config.yaml
hidden_size: 256
experts_per_token: 2
d_expert: 448
d_shared_expert: 0
hidden_act: "squared_relu"
moe_layers: [0, 1, 2, 3, 4, 5, 6, 7, 8]
router_score: "softmax"
routed_scale: 1.0
balance_bias: false
router_logit_norm: 2.0
lr_router: 0.00105
norm: "rmsnorm"
norm_eps: 1e-05
tie_word_embeddings: "early"
max_steps: 6760
Below are experts of layer 6 (counted from 0) of a mixture-of-experts language model. Rows are named router (the router's row for the expert), up (a neuron's input weights, with its number) and show model dimensions 0-255. Each number is 128 + 32 x the weight over its row's rms, rounded and kept within 0 to 255. Numbers have three digits each.
After each expert's rows: a language model's description of what the expert responds to. This comes from a sample of Wikipedia text that the model never trained on.

# expert 3
router:142153134118124104187074168096147191116121151110127171196097177098137152112140136126140076162116182177105156164122123158167131079168108163148138147089172251125164138139147113136081130091125094138109158159162154102149163158163147142175112100119107140145108172137119085150119109151071172080144093170132132127173106110095142141100137121124163117203121157116157141116174166137104130121175132114113106169161104074133117157120166133201129189140177165127097144115150135159132162110179035130185135151172191156138159167146184141113134144176103059119065161175194161081092133145103122159091091152160138118118135167149184098060170126158191151131102121116104112110150091135160152173141142108151123171103139089111129170187152114104124128072096157120087168114102172140131124105165114
up5:158155068180065118185190140173122182146137132081130140075192127158141154104082124118127092127084152103123141113099193077153106108198102093062062143065102132060174148126106149179098106125158090181098111157067069109134130137190104106129152134067113137183108150161178137105133157044141157171124145095114182143103132149115156115131144139131113120118108085135163157087035119081137133101173125074114171111188093144089119107107104116070147119131132126095155141095145174090120140133140114183110165152104138158165141077101103131155091139158140095114121074144138160123133068060125123195128099138081129147077112135144112126101095114130167124122149101084139093155044107106152133139155108148113075139149115114114083140090118076127119119113117089104144156186088145118102118155122115
up6:128165105107134116070113107081115185132119107124162144097091150142083112130131146074176064096102141162101134156107197121129119114142116111056093162072047134179167151151146122099062083099121128109071106103111180093121091128101125112150124135183123119147149122144121087126108177128120153080140154098129090113139069130171086153131177157134137125081076111128109149111136186097083146171115153136196138139088144167147071090130126148138143030081128115077158124107070148138101081071099189106138154124092128107113171162172105132145137146191126123151119112091123133094083117078135097180164143076117085129150131163125116112098148143052076149127141115120126077155135151160079181167059108119117162110132163168135159113109171136105154172172142194104101138144169188075141066121109122
up7:062172149116118102118103123134171133073142166089171144139070154134136131128149124100109130125144089162117173130154140066119101154146145171160113102141156129186147130124164183142134057145143086065102091071155142119122134069161153160100050144055186142138190166121118062122135137119128183134070051105103099143130136107148121112120113136170164093194202151176170127120104104142150155095147097169099142119142101150134118143145081178151141102119137099129107166114150172092116197158122108142130154151113140102128144146095082132097119198115218149127132120092119152171112110128106191164113104049111068138129125134122125162098154144071088125029181136118128122160146162050140156122167149133156168114125105112133127188118105140101110140112102118180101079092167099152153150149162172
up8:160133137117123165098152162136098143134117125109123141109120166177105051112149150106102083215104075112129165158189151109142127198116142156119057173159119055101083120164106194088150139126139136137112169112143141102142147157127112189215137154110145102103078095084159111101202121131115149094136143100162182165198152095123104109107168180084117093144106179120130115138097128180118148108073099159126100120139126107126155157157118090118103137088069124170165170104127096059136157163119119146125156150160144165174177089139164090111166147141122133126112130168106112115115147146130098150146113114147089100147106107074124077121137208114153172138104102100126098135161185155089148150169123098145104075074082173109132108086130122053107085089129110127116162138170195112157068213152153
What it handles: Prepositions, articles, possessives and auxiliaries inside running prose, such as the, his, had, with, into, by, upon, about.

# expert 5
router:150132121112120176125120173150094157120162136125122190115133178137125109139138085080152183089135120132119152130115189170079152153089131102062164170182082084129130126091065129178159068103122123171141123093136096175116176110157083131119156139078167115147109108144133098144176112145062105194149096105110191164119195109122135127180080167120048104114148119145126158123150169135061122149141191112155142099137156122177169115142117095104117143106104083099102107167096128066132119136156082103098156099088103142123149129121130151113102124169180196149144095130110114139157120174136127144095104096168127116169056201120139090128151102091129141109095129176068171150163133118162160111103038224162179079115136159171092201110151104108165090145158138135130092142123130124109163159104149
up5:124146178068087061159067170138097140145121160119141139077044138101093152135121159126167116143118152115134182124193109139116119132135187175096106113124106206201146130181136114152125060105120130103084131093137150104178098090083094149133108094184088101115162064119123135076155165075146152096104119126083139084169119113141124123126087141112147172126127180114133071136145129172106130132080145104119117129098115123032089110189062104101126119139172111108133156130087131129167156152128133151152083072109134192195080153099220132116117073139148083146120175086164191099132179134136144137116159138132117108159137112130104114049114104083156129112129176126101138104134153161124068090133129129082106092117151171147083158122172097091159115120084111084103106168166137125140108132158175
up6:097096137170100131082135189127073077172121143086113118132105140118134086122068145144136166163083132173116151136069124138044135129108084118151070094067139116108099161138135143114206132087082129098123174128154146121120166164144083112147134102132110108103167097129080123149156113161116118139128162071125202165117148094125126144053148105143117089189145117151142185127127173180132126173121119140162077189160137178171187154152144164107137142124151169115126087186098153151137056131141111140127113140158142139103142135185144116114082133087136182146100181062152144142129082116105128120134172167196096128113126124062117106079131096129166189082126169122121145141188105158131100109107088104072117119121155070118169142118083165146123159113095070061094071061114104189138129131172130
up7:123158080078093151145118118163109113089063147134063151145121178121121204171152139081128108133117125157114095139131137177111138150113086170124111120139144139093056126094150103159142149138110136155186147119154112184171113144151195208135139113131139158162182176199108111094160174067157125065122059114103097155125152163102110173075113128177096115136117052162094159140150090108124142099146131090182189142161146091129128122117157186176128104122150132109128132187122076155105100071112155147100101090140135136128177117123140098175098188099131147129159085110087158128175087045118163058154122174146120097106102123141090114038177123175136117072149106159167119147150128136145123100139064150111145110115135095144105132136169141156114099164196144115072158101097167141094123130146096
up8:082093148112165145184130100224093148129126126206133099153117167158135191118133063105156190102160155121123133043063073172162122114091103096113109127129161149172161144151121115192108139083221078085154128147103130073111046121177122135156116145074083177101136085138161142173158099115089137169145103119089124115135103081101147115119111117127128147099156143154156108088039112122124178125137114104143152105088121101108115112104136161142138134089099156171091171145141116169133103143163149199146134144116109213109062163116164080123128135145146094142145133126110157127158098128110094155106109159155124131137126135106165084135090137183161145061108114134128147147167138119126115154038150159155154141146153188156128115127149124125128153069123046124199086111119101114099113092111106
What it handles: Forms of be (was, is, were) after names or "it", line breaks ending infobox list items, and name-start pieces like S, Al, Ka.

# expert 2
router:076036122170105149148120105173183124152121071129107120158171097086090134135089157092143096151135100116165125113172126020092116104187097128102143094171176149195185118119164160110188152169163130099182124111156110127134086089081127112130147114150087166088143083090112186152113121080116115115113135184139162109170103128113130111144164068125149114150108158145102167173137101118127166119171122158125162195120092129088129138190125125097123119086138172115151093125170122165134131109146115152177225125136146137081096168148141124158108178146097091193116104104119176159138119137130091127138185074134103075132108128149112143158120137081043139132129149098175080137096170199178135087102206118107092093189118119131158149131083135133105160162133116141128137117142135109077143131084093
up5:078099057074199135151172106149114158085145100103142087131154155135162104110114100038179135110109163130164188105101064085130160146156137102137096152152176205117089143126164086129079171115141092152118121076153124141126179125159114111131114151151110102112094065153125098127143167064150101135086119144087151110117135103141079157086114094061144139188136111121166153113118132160109192153080148117134223064209098140130156109128067099118105128126070093099165143163216075126147157116124131128125093092108145137148147140187081171158129101134094144149098106193101117130137117077126159142106148093101092185157130141139101179126139071116134120110142084176161134093161115161167133107158133142153172112096179054117131120102147164099134128193131102138169127123129136109139100120087131
up6:110117169146102131093086162166077188141122144146080106123175154128138117138130167189128179136142117092164217182116108156084138197124101116126077092142098145177109084114114091083151137127152096172135139101164016088124109134085107092167113087105106092230112140119139130135134138154175140136070158140126160100100125171143145175104121087144126154106088131149124133174151099106094155134135162108139143068154108151060187122114168132105167084133165098159197140137116171143147153130146085083175089105134124147098132157151115157203079102148085130123128152130154145137112108128104060138121090133206146127143086081098160156090109160160140122165153116171081142132200149151115116128161166071113076159106168093100101084124132156156154103094123151152161103132206122096102136174120141
up7:127135034134127180118116155137156160195111145100117150160161054112156074154148113115142141085095148094103185119081123183087087123119132140110097143139160125117179141125142146131134173057149072106164087110148150097161098085148140156136093056115193177092078121109163126138118136122089177145167051111090139136114125096117130158157185155065128190151102114087114081110096096092169172137114106096131155151144141105094146180128099129109164143121153150205086143149132098203091163215143119125156117146091118159092162125180165162110110128094137164123198066152157138107137157110105116115117180133143114110125091078120148135150112132111140121162151146198141117147147143179159149176114123164136122096086157089146148101147108149168102147093148136143092122191124162055114120083117208
up8:058156089150128136144123105070083123140115125184100121146172167066147167108146162161114171151178120179179136115173158117131106174063186188091143122103209137124097126059168104082126150149139146115144165125109094181092181102093150183109176149089116100137074119155088115103129111139078130078117132118117203181117168086152126122132099112124126104151122121134159111135123167110140144139074170146170118125148133130101081178165130168100154110140103137099123113089171118189111121095160161140182082139094169145111135183110141203118152181128138131116126122142142107046095138097144122096094170118155148148139110083124139154121155138122143135135215132092072118133206109079155183129110133087139164155096076064098157125158078096134146069148152136201070139115131142149106096133097122
What it handles: Clause-opening which, that, where, when, function words like of, the, "(", place names like United/North, and the word-start comp- in comprise.

# expert 1
router:152158122085101090110128104136089162112124082187165096172119126128079164130156117066147120125078137122115071157107117113084143146126100086191088168131099114163134156132175150130144101189124150125170175134070134103125150139163113142113135183140129147134103083127103101131170115121106157146136146137148101114139131209101095078076153111120134128142089122145156145143132104075131153182110096185139097110086155144149142167197111138131133180179110138115116140102060031133199107093109178155153107133117144134106147171115227099166055141129041131094090183094127113100159153085127122103165109126093188119118130165181173118107130119203100071171110112155170117206099086137139130145098172071124111110187109100096146148124120128083109115127153145134130155153070083123106065117111111
up5:130105072055153101147103129129140143147182117081131081175106182095097127115163122130174092155156154119089132139114072110110211141076171169176168189138189109102142123061121131177137100109134120148095108130125109149136091137146167154152058156163097190138134146151173056112108088178115183130128112214144151114082138087142148161084127082152119106123085148162191156168116118043127112126129122083113097108110155132100148094155147156061092147071101103185099143174160070144130124114100126092129151158076089113136106134135166143114095098125108112135163138087116145178106102133091123160161133129114125108129081101095160084149091133122080117155163081084096141154092158120120132121140104136095168124140152117181117149169176117190115167142191193124086143167102137171140157128173189
up6:089151107088115123133157142133075086137112161180065117125144095115132148111116138111082111113143089141133116119127147108175093178190122113159118133114110141102138065092153118131137137156180156135095140146174091165102063138090158184153122093159079084138127193178077120117180120120188142144120045072193134073126118158092169215155051182149110068143179167070157224104138154136151101105140159190187133103135107136135158129117142076155132141147125102166127139111162133172106140135101115118193111179125081125158119121138212128169077082084123133169061121147118130115162207098123135134138121118155116124136129108195085112086134136126149131157105163135137118191130110148107119139159182095184147146181157144066113145122118138125120123148132119158074159122168114122127127088138127
up7:114122128098137126097136157126134150132153134079158101126111145159129138124122128163071086193080116121073137168123121186128084135147124118114038164107127185163147097087120179086151123103103056154108136155133096135144070151051053132183098100142107073152105137103117110131099131119055103089120161087108125105112166161152145135157147185102149141150121146161127139090132090096171123134124095142138154113116144136148085127115145122149212106049081128124122097129127103065152078118173115142105096134094129176103139136114140167106134163141110166107124072170164139088137086132152179166126164101127139124103125072153149123079080099123156155130085095109093123137094091143155098141218102146117137134120162179045091108106154071151042042100135164086148107137113142097143192097197142
up8:137143132126096209127133136203102148092158070071117130103098121118151211129142160066126098088114082103159122113097111169131076210162096120124142123165110123160148092188149132190091112136155115137148060095157101056151105200148168118117135032159161143106074140184169150114126107163109149086139115124054135129140127131182111111130180105137126156168112160124112125121116087087118125117105079168117103187121166106155106127113117140107106145148132099097168112170153146121118141135142059135133109076125081192169108164148120101148143111146097074095200152109201130066144179159139172172091145128147127117087111132085156107149126089160140181136178147108084122139125108141148157181084106153082152171138064084109169133141109155069114120143111115094118141104133158092101155094135145
What it handles: Pieces of content words and proper names after "the", such as New, National, World, film, Studio, -ous, plus the conjunctions and, but, or.

# expert 7
router:149089132142093115119125065160121158127120085155135108134104178147166148128122074150125122098110085139069131084088097159155168082059081093087133171078085133095089135124111153117086103110146162161088124112112145097136140149146111178145100144091198059136108092126116056140122119130138129157131131115081214182075144064152087171100086101036135111130161186153078116136122096054115140105154151097104093116136148119135149103103165150111157140103121079122167080115061164103093144117035127142153167124070104148194076132175153147155152068072116123093074130114170151143121121144088186133160163136128149114140129159088060110107110109184119146169097150134166199130140118089110104147147073077146128092132136092082107110100097145133168144143130118066116117131129136126124101108117140
up5:118116157160128111176069027138166125094110094128097155112061056066121091106186118110094121110091116128101099109111089127109119165212125121118152145070167151081075132114143120162091133154140129185066115100146135180107161148116139094134179143160090163128142084165123153154126149151118149125134166109084120111147148110102126078119096112136095178131110132133120168064190054094091196140119204104170088126117151174123136186103138147147123126081103081142096091115108155087168150132110108100190140149177171141137085147123080118133053150110082107127093132149099101162112200113163140167143149180172080096102114128113104171092164126117098093116134138105127147131128088130136179076156058096134099175137129194136096055114125157109155135160140090150086100144122130137130146166105126
up6:126122189098104199152144155108127116124140044161105115130100095125109125107085107149083183178123152133141142117210126092155098127168146087160158132097076070107153175126146102143160139065201097120094112127119104148115187105117078118122119091147101156150105100152097139080146142115151120143144139150088093191137062186129129125195134070056164123127183141191134081103119140107145117113146128127094138156120097114158125092160117138073074102162102130152049117145106168097178142057121142106097117145154150149136120113133106137120149114165172065134097132161119104112137142148095144183114159209128177132152150165081105131140115148133150174034137142121103093141118183139126144165106122129088111176108202156085112138139110174172119084194125183105101137136142077163130122130194086
up7:161133138102128101176164067164095122096118110071064102142145190131142152162119124156088130142106104078113120088142149183155153059144120143130211172122162146112091109141165086111106173147191132127152136108088155090083123177134158136152145083066057096113126140144168105149135095088170102098095089121182107039137126128146170133123193159108109166048151132225109115125131166093150151156157132149130157136167136115136123126165167117096085130171162167127143046098143129119110159152063153140096107141094161114144133116136134132140133131122159187113171154138134129042147145091124142119127115129146112157150137174154088069176095148112153143138113197130080119072117103091166138114137141192027130141101162156122146122105065155159136097118131083138084145128105137093093089142114150
up8:076149082144135123138150099057105070107099161133140104142124084105169170125138122060121121142196163152148153067150151181080110074119162169145132129129132117145142093076107149153071134148151096173142158119172153084123100123171131114086172163106111140130115138122096161068080156162148073135132138103107159142187140114168164103160136105134123147121163093145186156126145165120156104130085170088113064150124127160102120117124162084116173172135106091127094149115087061154130112120116122109086121106130104073121137162152167060127146180139126122105081129117132065073119128146102093124104105160119132166136127148050140217132113085152149067131211090152154133146149115118161164121140183122090124136175128155190139165076187144180147160109127122041159166062154133165161113061103142
What it handles: Middle pieces of longer words (ful-f-illment, Qual-if-ier, post-do-ctoral), some digits, and modal verbs like can, would, may, will.